From a checkpoint of a small mixture-of-experts model trained on Wikipedia: width 128, 256 experts in each of 19 layers.
Below are experts of layer 9 (counted from 0) of a mixture-of-experts language model. Rows are named router (the router's row for the expert), up (a neuron's input weights, with its number), down (a neuron's output weights, with its number) and show model dimensions 0-127. Each number is 50 + 12 x the weight over its row's rms, rounded and kept within 0 to 99.
After each expert's rows: a language model's description of what the expert responds to; "gets" lists some tokens that make up at least twice as much of what it gets as of all text. This comes from a sample of Wikipedia text that the model never trained on. Tokens count by the router's weight.

# expert 27
router:36 42 67 78 35 61 64 37 45 40 62 49 64 35 20 37 27 47 52 53 23 47 45 70 45 53 35 57 44 30 46 39 52 28 41 54 31 47 69 35 55 50 44 55 62 47 29 62 54 63 35 42 62 65 48 43 65 80 25 50 36 51 54 51 30 77 59 48 46 39 46 57 48 44 62 71 73 46 73 39 38 56 66 56 44 45 57 55 59 61 47 54 58 44 43 37 47 62 62 50 62 58 49 30 41 63 39 49 45 39 46 49 66 52 57 55 47 52 53 44 58 46 63 58 61 48 43 48
up3:44 59 59 56 37 72 47 54 71 35 52 51 33 38 23 52 48 70 52 50 51 53 63 52 35 59 45 20 41 46 32 35 43 63 62 52 31 59 60 50 60 41 35 53 72 21 40 12 42 52 45 50 49 50 60 39 67 49 34 28 62 75 43 60 53 37 34 42 32 43 43 66 36 70 70 54 51 43 41 46 51 68 39 54 57 49 50 61 66 33 55 49 65 58 43 44 63 45 49 70 47 49 53 56 52 39 43 61 54 54 46 31 59 56 67 31 60 47 56 55 60 60 53 51 54 51 67 47
down3:60 62 60 50 51 37 57 52 48 63 48 16 32 43 44 60 51 49 56 37 48 46 39 59 67 56 67 61 39 46 64 36 42 53 34 47 42 31 77 47 47 49 46 64 53 45 46 62 53 38 47 44 51 47 43 58 62 17 42 45 85 36 53 38 59 58 47 48 38 48 27 57 56 60 60 75 48 46 54 54 40 40 45 63 50 28 37 64 67 51 26 58 73 60 47 47 61 42 62 57 62 40 48 56 44 30 51 49 65 52 32 64 70 47 31 59 55 50 77 51 45 32 45 44 71 34 40 51
up4:43 37 62 41 57 18 60 62 42 44 56 40 42 45 40 56 43 43 47 55 54 33 57 52 72 60 23 70 26 75 54 58 34 46 45 70 51 58 50 46 51 77 46 51 52 62 43 60 54 60 48 62 60 25 32 51 47 41 51 27 64 56 67 49 62 62 63 41 45 45 35 52 66 34 65 56 38 60 46 47 42 54 59 56 77 43 41 42 68 54 50 56 72 06 50 56 47 55 42 42 38 63 49 40 63 50 56 44 40 50 48 66 41 35 62 41 46 48 37 51 50 44 61 50 33 47 67 42
down4:52 47 53 49 49 46 39 39 55 39 38 39 24 57 44 60 21 58 34 42 44 48 52 72 63 54 25 41 36 54 64 67 61 34 68 51 66 37 47 48 51 77 48 44 59 47 50 37 82 50 38 38 38 43 45 38 52 48 47 45 56 57 49 70 50 53 52 67 60 58 56 55 54 40 61 45 52 67 59 46 34 37 47 39 61 61 49 67 82 46 71 57 59 29 53 61 47 46 33 53 34 48 73 43 27 60 38 61 36 27 63 41 41 52 51 50 60 38 48 70 40 41 42 40 60 69 59 55
It responds to: Mid-word name fragments. Middle pieces of foreign place and personal names, often after a capitalized start, such as Mes|op|otamia, Water|lo|o, Haute-G|aro|nne.
gets: "a", "ti", " Al", "o", "iz", "ap"

# expert 17
router:58 46 38 71 68 45 15 50 55 46 62 56 50 64 27 57 48 54 60 63 52 48 22 48 47 42 52 47 41 58 43 50 39 55 51 55 65 69 51 42 66 62 51 33 67 58 57 60 53 41 48 63 68 41 45 52 48 50 14 44 55 27 46 63 62 57 46 54 31 56 51 38 40 45 65 63 34 61 35 39 59 68 63 30 56 70 46 38 47 55 58 58 69 52 57 53 42 70 71 43 31 57 55 48 59 60 39 40 34 59 31 65 63 29 38 59 46 45 56 55 56 30 51 44 37 54 51 76
up3:52 51 39 47 51 44 55 56 61 72 55 48 36 58 45 43 51 49 58 61 53 70 58 33 35 65 43 66 66 54 52 29 50 38 62 65 31 47 46 57 74 75 63 39 61 08 47 59 64 51 62 33 46 54 51 42 49 49 57 65 35 53 43 24 44 37 56 76 42 65 57 69 54 59 32 40 54 59 52 71 44 39 59 54 49 48 58 50 51 47 47 59 42 47 41 44 26 53 62 24 54 56 74 68 63 66 46 45 41 53 65 63 41 44 37 66 47 48 43 44 47 33 49 80 47 49 46 47
down3:49 48 33 40 57 70 37 54 39 49 43 50 48 62 72 49 44 53 42 47 55 60 42 58 46 56 55 35 38 67 44 63 64 58 49 50 65 53 38 50 61 72 54 47 53 44 41 62 40 59 42 59 53 58 41 54 62 38 53 59 78 76 29 23 71 40 56 54 53 50 42 53 39 61 49 36 86 34 47 37 43 61 34 61 62 53 46 43 63 38 34 36 47 34 59 48 41 47 75 64 49 78 37 38 59 43 52 34 21 63 62 47 59 27 35 48 49 37 44 39 48 56 31 47 42 53 43 65
up4:48 49 39 49 71 35 50 65 37 72 45 51 70 57 49 43 62 36 51 35 48 27 49 47 54 85 60 44 62 23 30 35 49 35 47 46 63 46 40 39 53 33 31 32 55 41 45 48 33 54 39 58 65 62 48 38 53 34 54 25 49 41 65 60 48 59 42 50 66 28 42 56 51 69 46 50 47 53 53 70 56 69 45 51 42 55 48 30 57 62 81 55 46 26 67 36 50 52 49 44 64 53 24 55 52 55 57 37 27 63 53 47 51 44 44 28 62 39 54 45 43 50 50 47 63 40 37 46
down4:61 40 63 58 37 61 31 25 52 41 44 43 23 54 37 30 40 26 56 48 46 55 62 70 63 32 48 62 52 45 62 79 58 62 62 65 57 57 40 60 49 52 31 66 64 29 47 19 48 57 54 61 59 48 60 52 50 57 34 29 41 67 60 51 67 54 31 38 58 46 43 43 61 51 45 48 50 66 63 38 55 65 37 45 46 72 52 41 40 47 51 36 39 56 61 60 62 23 46 53 59 45 40 48 49 59 55 59 37 44 47 45 80 35 71 61 57 47 37 37 50 48 36 56 43 41 61 41
It responds to: Sports results numbers. Numbers in statistics tables, especially athletics marks and times after a pipe, such as 13.71, 7.37 m, plus position codes MF, FW.
gets: " 1", " 0", " 6", " 3", " 4", " 2"

# expert 22
router:54 61 63 49 63 23 62 37 64 63 31 68 38 60 54 33 46 57 51 33 47 46 45 58 54 45 33 43 54 41 51 52 30 29 43 43 03 52 42 43 34 39 34 28 42 41 62 52 69 48 62 38 34 50 47 45 54 50 59 65 39 54 40 34 41 50 53 55 52 71 54 57 56 59 53 42 65 50 46 68 47 68 34 44 38 39 43 63 58 65 39 39 36 48 48 56 59 44 28 61 61 33 33 72 64 38 74 46 46 50 64 67 46 53 51 50 40 56 43 43 39 65 50 55 62 76 54 47
up0:49 51 43 34 46 58 33 48 61 56 15 58 49 35 50 43 46 15 50 33 56 44 33 38 65 63 59 29 70 56 48 60 74 50 72 51 55 14 30 54 41 52 50 44 32 73 46 44 55 40 42 51 36 56 43 36 51 31 52 57 60 33 50 36 63 41 47 62 53 28 37 49 51 41 52 47 33 39 46 41 45 61 53 46 57 49 59 41 52 57 45 26 54 64 47 52 59 54 45 57 60 62 53 37 52 33 47 61 46 47 55 56 43 66 43 72 40 48 39 60 40 29 30 50 39 63 43 76
down0:43 34 60 45 58 53 30 46 55 49 28 41 32 49 65 20 54 66 37 55 69 57 45 33 33 46 58 55 49 71 29 48 51 49 34 50 46 62 64 46 46 82 43 37 50 32 75 53 55 50 59 53 52 40 52 39 47 59 37 40 60 56 25 47 49 47 42 65 38 50 54 73 32 61 68 65 43 56 66 54 44 55 48 55 51 56 48 54 56 76 39 66 59 53 56 53 44 53 40 46 63 36 52 38 41 58 46 55 49 41 53 48 60 47 54 48 46 62 45 45 27 67 61 93 39 29 52 33
up1:72 56 61 45 52 61 41 42 44 47 54 47 36 47 57 35 46 54 93 45 51 36 58 41 38 30 61 51 45 51 44 46 51 50 69 61 42 31 42 47 44 34 56 27 57 42 50 66 54 47 45 62 61 56 57 54 30 57 51 52 53 58 37 59 66 67 28 38 30 65 44 41 45 44 60 50 46 75 60 66 54 56 64 53 39 63 57 52 65 38 41 69 54 59 38 57 25 75 60 43 42 49 36 34 70 36 79 44 46 41 54 77 42 32 59 46 64 54 44 55 50 26 56 50 50 62 42 45
down1:06 61 42 64 57 56 46 51 36 59 65 61 75 53 49 61 25 38 35 57 42 57 20 46 62 63 47 49 57 30 49 61 54 40 45 38 61 54 60 31 52 46 24 62 71 69 49 59 38 46 55 46 57 45 53 52 51 59 72 51 56 52 70 54 55 52 58 40 64 28 75 44 65 46 62 39 55 51 39 67 34 35 43 46 46 40 36 49 43 65 51 21 44 37 47 44 58 36 56 42 49 65 58 49 30 50 32 40 61 42 36 60 59 49 52 49 50 53 52 65 48 63 53 36 42 42 59 47
It responds to: Clause-joining commas and conjunctions. Commas ending an introductory phrase or clause, and subordinators that open clauses, such as when, where, which, because, although, that.
gets: ",", " that", " where", " when", " which", " and"

# expert 15
router:86 52 39 21 58 61 48 46 57 63 37 71 65 28 52 55 56 45 57 47 73 49 33 51 64 47 46 54 49 61 53 65 61 81 38 29 74 42 31 42 47 42 64 38 44 42 62 48 52 35 46 67 26 52 45 51 48 45 68 47 70 57 35 51 52 25 53 45 48 56 42 50 53 44 49 52 36 39 40 43 50 59 53 38 43 54 53 52 59 39 36 57 26 53 22 57 53 31 44 61 34 56 59 56 63 54 65 42 50 50 40 51 50 26 42 54 37 53 41 63 46 24 31 48 47 48 43 54
up7:60 55 38 37 60 45 67 28 42 38 72 72 24 42 70 36 72 51 26 58 47 39 50 48 64 49 63 61 39 36 59 61 62 42 44 31 43 23 41 34 51 52 59 43 56 38 48 50 74 62 39 59 49 65 31 46 54 45 55 50 62 59 59 40 24 48 32 51 38 51 66 47 69 61 57 74 37 74 53 32 54 34 36 42 47 53 39 64 42 58 50 56 47 48 62 45 51 51 26 46 53 58 53 43 40 27 49 50 62 45 59 40 36 43 38 46 53 39 41 56 53 66 69 46 62 32 54 58
down7:43 42 55 49 43 35 39 58 45 65 41 47 33 31 50 25 46 53 55 59 57 48 42 65 63 80 39 38 66 60 54 57 57 53 42 71 47 56 55 68 35 55 48 66 49 34 54 31 40 38 59 53 39 47 81 54 45 43 57 48 56 62 56 52 57 53 57 51 55 48 72 33 65 76 34 59 31 40 34 54 66 67 53 70 50 38 39 23 54 43 45 35 40 54 53 39 58 43 51 61 51 41 56 64 54 60 40 40 42 79 37 43 44 47 31 50 24 54 61 60 28 33 48 72 37 56 54 44
up8:29 62 40 50 23 51 58 40 53 78 46 34 47 49 54 36 43 52 60 71 53 43 85 52 42 61 45 55 48 45 30 49 43 49 36 53 43 45 42 54 24 43 42 56 42 53 47 65 49 45 48 62 47 49 59 47 37 49 65 76 56 41 64 34 62 47 52 61 59 29 70 52 59 66 46 30 61 32 33 56 54 55 43 53 66 61 51 60 50 43 60 71 48 38 45 56 51 67 63 38 44 47 26 57 39 61 37 55 52 51 47 41 69 17 57 70 66 65 52 68 62 34 63 49 63 62 42 43
down8:45 54 51 33 56 45 51 57 59 60 57 44 42 62 34 46 76 65 44 49 54 67 44 29 57 57 25 28 41 77 49 77 61 52 51 44 42 49 59 65 71 45 34 35 50 65 49 55 60 27 42 49 56 54 56 62 49 45 53 49 42 47 38 52 44 66 46 38 31 76 45 52 50 49 29 45 39 67 63 52 42 23 48 44 42 34 44 43 55 42 64 40 64 68 54 50 43 66 39 27 54 72 51 59 63 29 41 36 53 35 56 81 42 64 42 52 54 50 49 60 55 48 63 51 33 36 67 60
It responds to: Role and importance adjectives. Adjectives and nouns after a, the, as or was describing status or rank, such as important, main, regular, key, Chief.
gets: " a", " part", " not", " first", " only", " an"

# expert 40
router:31 48 39 57 55 53 58 46 45 47 86 44 56 56 39 46 41 69 55 57 48 45 55 47 50 35 21 38 35 58 42 46 67 41 36 40 58 45 57 36 21 63 47 45 64 34 47 31 39 41 36 51 40 52 49 32 54 56 54 47 60 32 45 46 50 63 56 30 49 55 72 55 51 58 34 69 53 34 79 31 32 43 69 27 39 45 44 49 52 67 66 53 55 45 49 50 60 59 74 70 56 48 34 54 34 43 54 62 46 37 33 61 53 42 45 61 30 34 56 46 52 63 30 51 45 44 64 34
up3:61 50 47 39 58 48 29 39 36 81 42 50 45 55 33 52 56 45 38 46 48 45 34 62 61 65 42 69 62 44 54 30 60 61 68 64 69 73 55 49 50 43 63 54 60 45 48 54 54 76 63 60 52 49 61 45 35 52 48 66 55 32 27 42 50 49 49 51 70 61 51 60 53 66 52 48 42 53 47 38 45 58 34 36 25 40 45 55 47 63 58 60 36 37 73 35 72 32 49 46 46 49 20 31 46 48 46 61 52 69 44 47 74 59 33 57 36 53 36 53 31 45 51 74 48 52 50 72
down3:63 52 72 59 53 53 54 55 50 50 42 57 43 25 49 55 54 66 41 56 31 36 18 52 67 40 57 66 43 55 70 55 64 59 55 57 66 34 82 47 30 43 51 40 65 50 68 46 56 34 37 59 45 25 49 66 54 57 45 36 49 47 53 65 46 65 41 43 38 56 49 54 39 47 45 58 49 59 65 25 38 43 44 56 55 31 40 37 33 71 60 59 54 38 59 58 64 47 63 28 43 49 24 59 58 35 52 41 35 50 62 46 42 35 81 38 55 59 41 56 59 43 60 39 56 40 64 58
up4:52 50 35 67 52 53 48 70 47 38 55 43 70 46 67 41 50 50 54 59 34 26 51 50 56 39 74 27 35 54 34 46 21 34 39 57 35 49 58 52 47 52 34 38 48 45 48 46 63 46 66 44 41 49 49 43 57 17 33 44 58 49 58 51 78 60 49 59 54 50 46 66 37 23 55 40 43 55 56 40 53 50 39 52 40 45 55 53 61 60 46 28 47 69 37 48 40 74 70 75 60 37 37 54 46 47 44 29 34 35 58 52 69 48 64 70 55 48 56 51 55 61 35 67 38 56 34 41
down4:17 49 64 30 36 58 53 35 59 39 70 59 47 69 52 45 54 56 45 53 46 59 52 41 53 39 68 44 49 36 62 42 49 56 71 47 47 41 60 47 60 40 35 53 30 69 36 59 59 50 55 52 72 65 66 56 70 53 57 61 37 66 39 41 50 46 45 53 41 10 35 51 43 69 43 43 54 35 41 55 59 44 36 56 76 62 60 44 57 60 34 47 47 52 53 36 63 54 21 43 48 62 53 26 47 62 41 45 48 56 63 52 22 55 45 46 62 52 52 59 31 49 44 75 60 45 33 56
It responds to: Mid-word name fragments. Inner pieces of long words and foreign names, especially ti before -on/-onal, such as Coali-ti-on, constitu-ti-onal, E-int-racht, Bu-xt-on.
gets: "ti", "nt", "int", " Ant", "lt", " Bat"

# expert 30
router:22 39 57 68 52 49 40 48 58 58 37 64 51 52 61 40 37 47 43 44 50 39 58 50 60 54 43 58 68 44 61 43 31 61 62 64 41 63 57 54 54 39 43 51 36 45 54 61 71 67 62 50 46 52 45 58 40 37 69 60 76 51 46 48 61 53 49 60 46 33 64 51 46 67 29 46 54 39 20 62 70 59 40 76 50 44 26 44 61 51 47 50 51 47 64 55 53 31 56 50 36 47 42 57 47 73 59 54 59 59 45 67 62 47 70 63 32 37 33 60 52 74 51 56 27 43 68 82
up14:50 61 34 53 33 69 50 54 39 39 49 26 42 28 40 35 36 50 30 42 43 56 46 64 35 55 64 44 55 56 74 57 60 45 45 46 43 61 43 34 69 65 62 61 21 66 54 45 52 41 61 58 41 65 60 73 50 54 44 50 39 55 58 40 44 43 47 70 47 53 60 51 48 51 28 53 66 54 40 49 66 30 50 50 55 61 46 56 44 15 69 52 48 48 55 39 46 40 63 58 73 58 34 46 59 70 34 45 53 39 36 20 33 65 45 50 45 42 65 55 46 72 49 63 52 55 69 58
down14:71 46 60 59 47 50 51 48 77 46 55 66 56 56 53 38 55 67 71 74 64 75 27 66 32 69 35 38 44 56 42 33 55 51 61 51 52 26 50 41 54 52 62 51 29 49 42 47 64 52 57 54 35 42 67 58 52 47 12 52 58 47 33 69 43 41 43 45 39 56 51 53 43 48 48 67 41 50 60 44 47 43 52 29 73 46 56 57 27 66 47 50 43 36 50 47 38 75 63 57 33 45 51 44 58 52 57 41 48 48 40 63 53 63 62 50 54 58 57 34 41 47 13 40 61 45 46 37
up15:50 46 51 58 44 51 47 41 66 36 38 43 77 36 53 50 75 56 33 34 81 48 54 48 38 44 63 45 59 33 62 69 49 28 33 44 66 38 76 58 55 39 42 38 43 50 49 44 48 21 61 36 56 49 56 39 65 48 39 70 40 26 60 55 58 59 57 57 54 42 39 33 46 59 42 67 51 49 35 75 29 51 47 58 49 26 34 37 43 53 75 64 43 53 40 38 54 49 39 56 55 60 50 61 59 42 46 46 56 49 66 32 54 58 29 54 56 59 57 54 43 51 40 70 35 64 57 62
down15:43 59 47 53 40 64 60 46 69 35 65 57 36 37 53 47 66 52 51 70 36 60 36 59 55 56 41 40 33 39 53 36 68 39 49 41 52 58 53 59 50 37 36 63 59 40 50 43 51 52 46 57 37 45 57 51 50 39 10 49 55 40 63 60 48 41 53 55 42 57 51 71 61 65 47 46 43 49 43 57 69 44 48 49 57 34 75 62 65 44 43 36 69 69 34 39 50 74 41 44 15 61 50 43 39 69 50 59 59 60 26 51 32 66 49 53 77 38 48 43 51 32 76 59 47 48 35 37
It responds to: Table and list punctuation. Pipes, opening parentheses and indented line breaks right after names in tables and lists, often before CJK text or values.
gets: " |", " (", " -", ":", "\n ", " –"

# expert 28
router:35 31 38 67 44 71 43 65 48 37 44 51 38 66 44 50 46 42 58 71 62 62 54 23 56 50 44 40 33 57 50 41 73 64 67 47 40 44 67 52 20 44 57 56 87 63 65 29 42 43 41 40 55 54 47 49 46 55 52 39 66 36 27 55 30 57 36 61 59 43 68 28 37 59 50 57 62 42 44 53 56 66 69 48 41 33 44 49 57 63 58 49 54 53 32 31 47 42 66 43 37 66 50 60 49 36 46 60 53 66 36 42 53 50 35 35 38 40 54 45 72 51 62 43 52 44 59 46
up3:54 65 53 54 57 48 50 65 42 36 46 70 59 57 51 43 50 43 35 60 49 63 37 57 35 26 35 59 50 56 45 59 49 68 34 44 50 45 53 77 55 59 52 43 56 62 34 39 45 49 38 48 32 42 47 32 37 24 42 44 64 17 59 50 63 37 53 51 43 58 64 23 57 41 50 61 50 59 51 58 45 35 52 66 46 49 37 44 85 44 55 70 55 63 54 75 58 43 23 66 41 48 53 27 49 73 52 35 56 49 46 42 49 35 55 47 57 35 59 42 56 48 71 42 39 71 38 58
down3:55 44 44 37 55 52 49 71 58 42 44 54 56 57 59 39 67 40 57 62 54 54 81 55 46 24 75 36 68 52 45 54 53 56 47 51 47 53 33 45 66 46 70 35 56 65 64 40 36 60 68 58 52 44 58 69 37 46 54 42 63 57 31 60 46 22 40 44 34 47 55 37 46 56 55 40 61 47 47 34 36 72 47 68 53 55 42 68 54 61 31 36 63 61 58 38 48 62 55 59 27 61 15 55 65 58 59 58 29 33 33 67 48 51 47 52 53 60 44 24 41 45 55 55 51 39 32 45
up4:39 40 48 61 58 38 65 65 52 57 42 42 60 37 77 65 46 36 40 39 60 47 83 44 58 38 93 49 37 31 56 40 63 60 48 69 46 43 52 52 32 44 49 34 50 60 69 40 67 45 55 64 32 47 80 35 61 68 52 40 68 48 69 41 53 54 40 55 63 50 52 67 43 49 54 77 48 45 43 57 49 37 63 56 35 41 73 50 34 51 70 56 62 58 48 41 48 45 46 54 52 43 33 57 59 62 62 62 47 47 37 62 45 43 50 52 60 52 55 35 56 61 56 60 46 59 73 43
down4:52 49 46 56 53 79 69 56 41 52 49 49 30 45 39 38 45 58 37 44 66 69 58 46 57 75 28 52 64 47 50 40 49 43 61 61 58 56 30 54 58 36 59 63 56 48 48 31 33 66 54 57 54 66 55 68 51 67 24 47 58 65 58 48 46 54 43 36 26 40 45 22 41 36 51 46 43 31 54 50 52 55 63 57 46 30 59 50 67 46 58 60 45 53 63 60 25 74 54 58 43 31 31 60 43 76 43 49 52 31 51 53 32 64 47 35 46 50 76 48 53 55 43 50 36 72 39 48
It responds to: Name-initial syllables. First syllable of proper names, mainly places, teams, people and companies, often in lists or tables, such as Ni(igata), Sa, New (York).
gets: " Ni", " New", " Sa", " Har", " up", " Si"

# expert 59
router:31 35 55 65 53 48 42 50 50 60 38 66 61 51 45 47 50 42 52 51 61 48 53 55 57 69 65 34 56 60 68 49 52 57 76 43 59 64 64 40 53 48 50 53 34 48 55 43 62 67 47 39 39 51 42 56 34 36 88 53 88 48 34 62 62 36 43 56 27 35 42 50 46 52 47 55 26 40 27 58 68 46 46 63 51 51 43 41 37 65 47 63 49 46 50 38 66 35 44 39 40 44 42 69 45 62 36 36 67 58 58 59 70 38 51 63 38 53 41 70 48 60 54 74 39 34 68 48
up12:56 46 38 44 59 55 60 30 54 44 49 49 56 39 49 47 60 33 77 57 47 57 15 40 38 29 34 46 39 59 58 56 56 52 58 48 64 31 35 26 39 37 54 66 43 73 69 71 57 62 47 45 64 39 34 46 45 54 47 53 44 69 39 28 67 67 49 78 45 52 46 54 32 56 48 46 49 52 49 55 43 51 55 28 88 48 48 50 36 52 50 49 39 55 57 56 31 47 67 56 62 38 49 59 42 52 58 52 43 69 27 37 37 47 53 49 34 44 39 50 69 45 64 53 42 39 53 26
down12:31 47 61 37 59 75 51 34 59 51 67 35 70 45 52 36 34 58 45 47 60 36 61 63 46 59 55 51 43 60 60 43 54 57 47 37 32 59 58 47 57 49 57 37 29 43 32 81 53 72 49 42 44 65 40 42 33 59 37 53 34 41 39 36 54 68 43 61 65 50 40 68 82 46 42 62 54 49 32 53 57 48 30 57 41 61 55 45 44 47 42 59 40 70 67 45 47 36 69 41 62 46 40 43 73 43 53 65 43 61 46 42 52 26 38 47 59 54 63 39 31 38 40 50 53 56 72 29
up13:45 31 53 67 60 42 46 36 52 54 52 54 45 47 57 61 62 59 47 51 52 44 39 27 51 49 35 63 35 65 48 61 49 69 57 23 74 71 46 52 62 34 30 63 48 58 67 60 46 33 49 71 21 32 47 40 43 40 50 64 39 32 53 54 51 18 50 41 58 72 48 62 33 56 51 31 41 22 54 64 53 58 43 60 50 53 44 51 41 35 34 36 47 56 56 61 44 57 48 30 71 46 38 51 39 52 57 57 45 60 46 25 52 37 62 36 58 42 58 52 55 54 45 70 38 28 54 62
down13:54 54 81 43 74 63 65 67 51 48 49 66 65 56 33 60 44 45 78 60 29 56 54 34 49 47 40 41 70 27 46 75 51 44 51 43 28 46 57 35 54 33 56 49 27 36 54 50 45 35 59 63 50 40 57 50 65 57 27 44 44 47 51 57 52 46 34 57 50 45 36 56 31 70 51 80 48 47 59 41 51 27 54 50 29 45 28 48 43 64 58 48 36 48 55 56 63 79 71 33 57 47 30 55 70 39 51 47 37 43 34 53 59 49 43 52 50 55 44 52 49 48 54 51 60 51 58 47
It responds to: Modal verbs, list punctuation. Auxiliary and modal verbs (did, would, does, could) in prose, and brackets, quotes or pipes opening items in discographies and bibliographies.
gets: " (", " \"", " |", " [", " to", "\n"

# expert 6
router:48 41 65 65 51 51 45 53 57 27 44 62 77 46 46 48 29 54 49 46 46 68 69 64 45 55 66 22 73 58 62 51 48 57 60 54 65 55 39 53 62 40 21 65 46 34 54 35 58 47 59 51 48 51 47 59 37 41 77 55 66 28 40 33 60 60 50 52 42 52 72 44 46 55 54 64 46 39 21 70 53 46 38 70 49 68 44 36 40 51 51 44 47 66 37 62 40 30 45 65 44 49 35 62 49 51 30 40 47 55 51 49 59 50 65 55 36 45 44 65 30 56 52 73 38 31 50 61
up2:36 53 42 59 61 56 63 61 63 70 69 44 52 43 60 59 75 48 38 60 50 57 38 62 31 62 34 41 45 30 44 58 48 82 43 49 57 32 43 44 46 58 60 65 56 71 44 49 62 55 44 65 59 78 56 57 35 65 48 56 27 47 43 38 50 50 55 55 46 34 42 41 45 45 44 53 44 43 49 38 55 46 52 46 31 54 49 47 55 57 66 59 48 43 35 38 40 33 42 17 53 42 43 26 43 57 66 30 66 48 69 45 31 44 39 34 68 60 53 39 72 54 29 72 47 46 54 68
down2:65 58 42 45 63 64 75 55 42 39 85 64 53 67 31 47 54 25 57 61 42 64 44 54 49 36 66 36 43 61 48 41 61 54 61 50 57 60 63 40 58 81 53 33 50 44 34 50 43 46 43 37 37 45 38 57 43 65 27 46 69 35 51 49 44 70 46 57 39 29 43 50 56 31 42 70 26 42 44 46 56 51 67 56 56 53 52 53 45 54 40 48 66 43 73 43 43 53 55 40 53 47 49 29 58 67 45 32 47 67 36 43 64 43 50 63 54 18 42 56 65 43 52 63 29 46 50 49
up3:40 26 61 65 36 45 57 57 56 70 39 45 53 70 56 45 36 51 66 37 85 59 60 45 52 68 43 64 59 45 44 56 63 29 38 33 38 67 41 56 63 48 49 65 65 35 20 51 53 40 37 44 42 36 55 47 51 41 66 61 67 45 53 41 44 44 46 56 40 46 45 36 38 40 59 48 42 72 52 41 47 58 44 61 57 52 51 57 69 53 45 39 45 39 45 46 50 54 42 37 63 45 55 59 37 75 55 39 64 37 47 61 43 68 38 59 56 77 14 58 41 42 55 29 29 65 57 46
down3:47 54 38 55 62 47 66 56 26 68 43 62 58 55 48 46 24 49 33 52 54 42 77 49 29 49 52 57 58 64 30 48 35 54 39 54 40 54 45 59 50 68 44 37 77 68 41 56 52 68 56 47 57 42 61 55 56 45 60 54 62 50 46 63 55 48 69 57 37 34 53 53 57 53 40 43 60 34 53 53 53 41 54 61 41 36 64 23 87 40 49 21 63 57 39 32 59 53 56 42 52 37 55 47 55 54 54 57 57 33 71 29 44 34 47 45 66 24 66 56 56 40 32 54 35 47 35 39
It responds to: Line-start items in lists. First tokens after line breaks or list dashes, such as years, The, This, plus table pipes and hyphens in lists.
gets: " |", "|", " The", "-", " the", "The"

# expert 19
router:42 61 58 46 59 72 60 47 53 45 56 53 51 61 63 36 39 38 49 58 62 32 38 58 33 37 50 68 54 46 36 53 52 52 55 42 80 45 39 35 53 59 27 73 46 48 46 32 52 46 52 66 45 65 52 50 38 47 79 59 80 48 21 39 42 55 60 61 26 60 51 38 66 36 55 48 60 46 51 35 57 54 50 41 36 79 50 66 22 63 38 36 42 49 27 52 57 44 42 58 47 56 67 49 52 41 38 51 36 48 69 58 42 48 66 49 49 55 32 73 56 67 40 47 39 41 45 43
up0:46 51 48 53 68 56 43 61 56 39 60 60 37 58 63 45 56 70 49 81 26 53 59 49 33 37 28 61 71 52 68 54 41 49 64 45 58 21 51 57 43 42 55 48 47 21 48 31 58 41 50 22 53 46 21 19 62 45 52 33 49 50 57 40 43 44 52 28 46 65 48 35 39 51 31 41 58 52 60 65 29 62 49 52 37 33 37 48 44 59 54 73 42 53 46 58 71 50 49 55 45 40 58 44 46 51 47 41 58 49 68 43 64 58 41 64 53 47 40 38 38 50 43 58 65 42 48 30
down0:66 62 48 50 52 53 27 61 61 55 54 48 52 65 47 61 55 45 47 45 40 62 55 42 50 67 53 65 59 54 68 40 51 32 67 58 57 38 23 35 20 54 61 59 56 46 39 49 65 48 60 56 44 62 31 69 51 44 40 49 68 28 61 44 45 61 52 33 32 47 49 38 61 38 35 74 57 56 36 38 51 59 45 42 66 34 34 66 33 46 61 44 71 66 50 62 40 40 47 73 47 36 58 58 44 60 65 47 46 26 39 26 61 52 51 66 49 61 28 52 46 33 50 25 65 49 43 49
up1:49 57 53 50 44 63 51 42 51 48 49 57 54 43 57 59 58 51 65 31 61 51 60 35 71 63 64 72 41 46 55 70 58 53 33 63 58 45 65 45 40 41 52 43 27 45 42 39 45 59 53 69 56 62 68 54 33 69 52 66 51 33 56 31 79 54 22 41 32 33 66 57 41 54 60 45 35 36 40 34 46 31 65 34 75 44 72 51 46 75 48 52 49 48 50 51 54 65 37 43 35 61 64 58 34 44 60 37 40 49 50 46 56 67 44 57 32 49 59 67 44 68 57 47 30 73 43 44
down1:46 41 42 67 47 50 55 53 55 59 47 54 60 38 46 47 49 80 30 52 60 54 36 36 49 48 43 49 51 34 55 42 46 77 31 60 59 58 51 35 64 47 48 63 32 53 51 61 40 51 49 41 67 26 32 29 59 61 58 50 56 65 41 49 45 54 51 56 54 37 53 54 43 47 33 46 57 50 68 71 49 73 17 49 75 66 63 41 55 36 55 41 40 26 41 28 54 42 58 39 53 64 50 41 59 40 30 47 42 65 49 56 30 79 40 39 54 67 55 48 55 44 49 61 76 72 41 47
It responds to: Title connectors, role words. Prepositions and suffixes within office titles and credits, like in of commander-in-chief, closing parentheses after names, and role words such as deputy, assistant.
gets: " by", ")", "ing", " of", " de", " in"